Below are experts of layer 3 (counted from 0) of a mixture-of-experts language model. Rows are named router (the router's row for the expert) and show model dimensions 256-319. Each number is 128 + 32 x the weight over its row's rms, rounded and kept within 0 to 255. Numbers have three digits each.
After each expert's rows: "comes before" lists some tokens at least twice as common just after its tokens as in all text; "mostly gets" lists some tokens that are sent to it at least half of the time. This comes from a sample of Wikipedia text that the model never trained on. Tokens count by the router's weight.

# expert 23
router:134094096102184168127123153087092096076111135148137127095095153093131114158139120108073125109082125178144107120124099078172176137106111127162107104134077118090071142120148082100162112107118063
comes before: " |", ".", "0", "–", " |\n", "%"
mostly gets: "6", "7", "5", "9", "4", "′"

# expert 4
router:160146211128169103156109113154133074197119102108108169158146154121073157131185127138181167153119170168134128134142156172125121089147155095101144095117160084088066123155126135156125147121122167
comes before: ",", " |", " (", "\n", ".\n\n", " and"
mostly gets: " Street", "ville", " States", " School", "ley", "ić"

# expert 11
router:129080164092141129143109130180136102101075189160130132101110140150215144154113144100134109093113109157124093160107085177127082148095166156132079158150100113152149129149158136189091092092123100
comes before: ",", " and", ".", " of", ".\n\n", " in"
mostly gets: " Italy", " France", " Australia", "ism", " education", "ity"

# expert 6
router:128154165099108125168123172070139172103182059128122147148133060166125126116144144102169150141141142141079125071157134124146100134162134067072100119061091087099094188089126120112148128181162089
comes before: "19", "20", "18", "1", "2", "0"
mostly gets: " (", "°", " ", "′", "_{", " $"

# expert 18
router:095112118153082111077174139130184197129173075082127113178086133139095186082102193113174138216155132147144140099123165108135114167109123142138141163146135126167113075119109151111131125148071076
comes before: "-", "|", " ", "==", "The", "==="
mostly gets: "\n", " |\n", "\n\n", ".\n\n", ")\n", ".\n"

# expert 9
router:172180092138099066107117054106112139072117131172079111113121152124121128175104122179112087153134080086109195147100132151145111134171140167104101168127114095144090128123161151147094151106114150
comes before: " of", ".", " was", " in", " is", ".\n\n"
mostly gets: "%", " that", " this", " This", " %", " year"

# expert 8
router:128194113120102142093123133152112129121117145068069168121102128171099084153122185134106107100121145154122136124108130183117094126083151133142123091127117153062143155189145065127139151065141138
comes before: " ", " the", "20", "19", " a", " his"
mostly gets: " in", " during", " before", " between", "In", " at"

# expert 28
router:099097108101141170112103117144143139125084162155147088135094142128131116097115179103056128146094175111125164094171112069111072138143092071151093171112118182096189067159139119124171105136090155
comes before: " the", " a", " to", " his", " her", " by"
mostly gets: " from", " with", " against", " through", " out", " off"

# expert 7
router:127111170155147105122181106124092135115143101207127151187137104130145136121153123141087129142111131131192123131129118126132070098121173101139155123115131157090105163106122136162159107137122156
comes before: " |", "–", "0", "20", "19", "1"
mostly gets: "60", "50", "30", "10", "40", "49"

# expert 3
router:137151103126150082133173174093116072065117131134148168132241126179113166115146145093131077073155109176116150179148105127140131147149061138101148156137067151104094141121129077055096168185131124
comes before: " ", " \"", "20", " —;", " -", "See"
mostly gets: "==", "|", "===", "=", "====", "-"

# expert 5
router:090175097137066111091122081152100101130168139071117141122052120195112075114138176088080108155111142087110121095145168109138087088071121113184163099114160156058156097123124106087144117093127092
comes before: " the", " a", " his", " this", " its", " an"
mostly gets: " after", "In", " In", " for", " during", " than"

# expert 17
router:040146113146152133137130161102075141074107165149145071127152051176120183147142151122152123133092125127133129104159137083131106184121091167146079139093083121110110052141164096125166110118105072
comes before: ":", "\n", " —;", " by", ";", " |\n"
mostly gets: "″N", " ✓", " —;", " Released", " Coordinates", " Website"

# expert 1
router:213134129071138101132174166143132167125113102138121139099158127160124122147046125107116111160129118166144107108133205166121124132183122154183157126108120096084140089092129161131085149103100154
comes before: " |", ")", "–", ")\n", " |\n", " ("
mostly gets: "}", "%", " million", " km", " mi", "°W"

# expert 25
router:101064102073165129103109069133117143098148158174119120121135113135143126072140163071043047118093151094128141176206129072092117171075111102166111119192162156109200101134137126122113110142151187
comes before: " the", " a", " be", " his", " an", " her"
mostly gets: " to", " been", " for", " into", " about", " became"

# expert 30
router:118134112157165176120133151199141157147187165123158186165112137093138127100143154103117120157140102157067064157132141058102111176084156147083124139108143142146196185140116090188095131128102181
comes before: " to", " a", " in", " by", " not", " as"
mostly gets: " was", " is", " were", " it", " has", " had"

# expert 16
router:154115127125125156182178105132086146123093136114169087125140149091099141137131157119126168104179124204134185100129132111105084112124192094054170124116151122140119143106101158160111129117066093
comes before: " of", ",", " in", " and", ".", ".\n\n"
mostly gets: " years", " series", " season", " people", "ers", " information"